config.yaml
d_model: 224
normalize_top_k: false
routed_scale: 5.43
balance_loss: 0.00244
balance_bias: false
norm_place: "pre"
positions: "learned"
parallel_block: true
lr_head: 0.00535
schedule: "wsd"
final_lr_fraction: 0.1
train_tokens: 306000000
steps: 9339
Below are experts of layer 4 (counted from 0) of a mixture-of-experts language model. Rows are named router (the router's row for the expert), up (a neuron's input weights, with its number), down (a neuron's output weights, with its number) and show model dimensions 0-223. Each number is 500 + 40 x the weight over its row's rms, rounded and kept within 0 to 999. Numbers have three digits each.
Before each expert's rows: "mostly gets" lists some tokens that are sent to it at least half of the time; "raises" lists some tokens whose logits its average output raises strongly, later layers aside. This comes from a sample of Wikipedia text that the model never trained on.

# expert 4
mostly gets: " st", " f", " w", " d", " St", " b"
raises: "ri", "ar", "ad", "ru", "ra", "re"
router:508475538537500479495518458493464604601490509544534468490533485471527524512528479472523530450413474478511481473543563518500451469415479547486554519472544519573458498491494473450512496576453497454485490559565546454521528464481558467448490439483529551482436501516431505471509545493458514460547550516538489529562495512502507521513487442496449511482516475491462500497524538546517530537505573528417494466510473516570531505474393463519509551496443459563499450532526561467442476556547466414551517456492492555489512543429470501571516510495579466509471569452440543533528439498468478447510503512454504545486427506548443505542520405527504499455494552503513451606534486537536414464528
up0:458502430472482574467437519479522526497481550523546403522506517471522550488556467433487506470555463510524500524431501514521462477486574517518521538509532560564475456521517488540499503486462553503600500463544493527478464450502456464547512516561460507491503526555489528554520527572449408499456537516470442557476463549490477460482515545495493469537522526474473433548550531547503483501505464540470445545480456423493367596559464585556556552525460511463500496538497517511550578441494455446487448489499570527484533530436382493462519504482527514519533497480503498476560477517543502497469449544544517458526409532498508498477461469486443538514489530481591454462465515505457445525483
down0:416451441534555589511445502509414472497519526561461443554543492514481463495429446508518521514556527590529477515492483551509503476487511494442503457543506569515379472472508502465495429519468455486475571440487520509509510554545477501493479468509444469475542470553538542549500438492526519478502460513528552521525514605527573558466532529470538518459564487518469506488462419434524473511511527485559546584504494507489491438526454532454450533494474438433585459541421447528515523544448510493523459524505470464478546475471482527541508502470451470486443490513468532557554555490550478466448560554530542510465503531565535468471449439520454489426488456539453449487505498461456467503543

# expert 23
mostly gets: "ment", "age", "ation", "tion", "ion", "ure"
raises: ".", ",", " "
router:536442471549547484466498491496477514430506516456566539470545408493506525458499490585528424467491551515545477494494466471516556624515551470526467501493565554492507493470497495521496498481485428497549492494554566513447480526381493509522433461480506475465523496471496521592446503467445463599501589425487496542523440506547547501526579470473453484458493463499577517520479485488527454509457494494514484533480475520486536487509550527482505455530481456529449511517532509429523505473494501541519487574464501484505546559440536473473507592448442509519479575448493459608492504474518534440494517547529591451458504518497556463493474523524500524456590544463443483437466486512508433470540
up0:401519478535479438513537487503519507539485468490494454570515481536497526522500428452549538537536607539496501539588535454561439538560462514558556539576532504458591482515529488518466408500476537466476503452500519527512469538390490482500453552454488499471557514498504472551497542512506508475459481509492467474496503513482484532563529462452478532409550508505499513517520504543564450478508507470489592485443440487465423499485497477457532543507548490503457517508498467531528479508535520470546484499547501479596503469471512483401502452506521516437499545494510455456491559471520555534550502554542463558520462472561507433448568491531484553497523468450446484494538398499567469493617
down0:518516489531539502493529438473534530418505489518493508456519504481494480519471485479535442468505507452482538459552453469489479482531492501565449488432496555507506551532437469495475489417474518546557503547542452547460545458515477533542458502448469564537516492460515519417493595511514514492536436532490489454518486438497543483398590459510475476539467480549503504515542494517560425521509479524486527517471536528565439523501473500487521488527557500541465454499444530581482479584448472450527467540534533491519539451492496499502555450477517497549532521506566471448559497519515439413411549514391521535525464509459514528454552524553580533516506551520466499489570572448411485429600

# expert 13
mostly gets: "\n", "|", "==", " \"", "=", "==="
raises: "-", "\n", " "
router:464485459485504479558493514499478466572528511443452525494466419465458454508472474529494487487506508478478503495490439472466457542542585469448513482526519557456561594496535528476475479570501470518480487517546485521460505588542505439490557476511439486545502468526572442483493628511507500472468567516458484480440484518459458486458473496495516546530520509521537584534572509453491556510479509530401513510506454456484438490490564539490443507426490520541522567492414516502493442512531451550433549530506534503480456399542567528518517506504527536442461526518525460512500447554542523476487460504502505583536515520428588476413475544571511474514444521498521608551505507541499508548531
up0:463429444505472527550484475543536444529500436534530453478520465561530476500490503441497454448495515446550563533608487545547487455488430505468487493473518498495573495455480543492510452538564457472543489447468526487491521499481428545563460449459421511483497470556480527530486493486488500508554508470536568524556501459475504533527538551458507474470468548531489489546508458525525575522514534396549508468505522509532523473388446500475594430517476462550474507534493528493497469372515561486569602554544531418457493524546507539534488413508509482507562444447530475487521535482519462507527525490505451543501572483523432493453498476507489529532482477508517446487513564428506507539433
down0:463585463536499538480522448567425516556532486504549536499428518519480542424539501540489466470491537541457554531493470484462410540543551512471512502485537445479511484477522570499470577499484481431451502528448536469464499495436538500502500446459517483505510447517456507476540495468534495476495463545495420509473469557439511450466508431481605540534460455450455501537463484451502517518461512498463501396508435504448468466548613445494472479531556487463546488480563465509517529513457501513548544453503439500484526486467527549424471471480463541558522590517600476493508467516426526464517513538457497522557452446470527454562467466467458487527510469484534402549468473570538469512531

# expert 19
mostly gets: " in", "ro", " re", " In", " 19", " pro"
raises: "s", "-", "d", " "
router:419522488509438481552479507518500505432457521521573542483486547585510577500506506479462499556564398509444501478535468521471464445557531481479532478564430435596506469541523493531469500436534587503512502528538480584521468463520476537450557544500470435592535456539582462505569522569481527483512445546505526533547456467459422476545474494504500462529534486489466503498481435428516442485468423378525478499509491530519469492572508478477507490486518627457514539515479504464527476522501559514485512557493486470497425524507514499571416510477458519482526500478489503458474446509525496535485562463501415516471508485454435475493486480540513483539515507493448513528521465456517481453454
up0:468509500514438467446563463549472465601463486456507506488514527553595600488501521519507540515457482534496470527507493488459441496540540475481518469519467475482527540489479474502492562462425537494528384480396522505534497516501544544520500506479544543486537599484510504500477463528525498521499558518453446510455468523543518476539456563460481533541496504479454492545491497446491513435450580464460503523510484531447467526462407489497549512534491560541478442460507556502445411523463553511531537513550581472482519489501531460483469459561537407473534506554521439477443528588564528440508454557502571516540508582485477499474550534460531558533444501456521458544502476442545460500447
down0:511530542518432533514487478510502511463420552464453510466483503480496508524463519584464500483498429513503549406436508499439525421473479430502512446563522371557493514435475449494491543475424522407483456515542517449481435491535523505517521459409407499516465549549538466502519557479513494553459475538510544508521493501523516531525492496489548505459572567500546510474494559521485463500373500484551501511424503510542533529517518462541499475448550498541460515544460450564458524491453528477499497415497491517552512464475508457445509467511564474475492470479473435486534567542516534529495460487439494485514500529516534553514418465527509533448450502450531496502573413526553563509439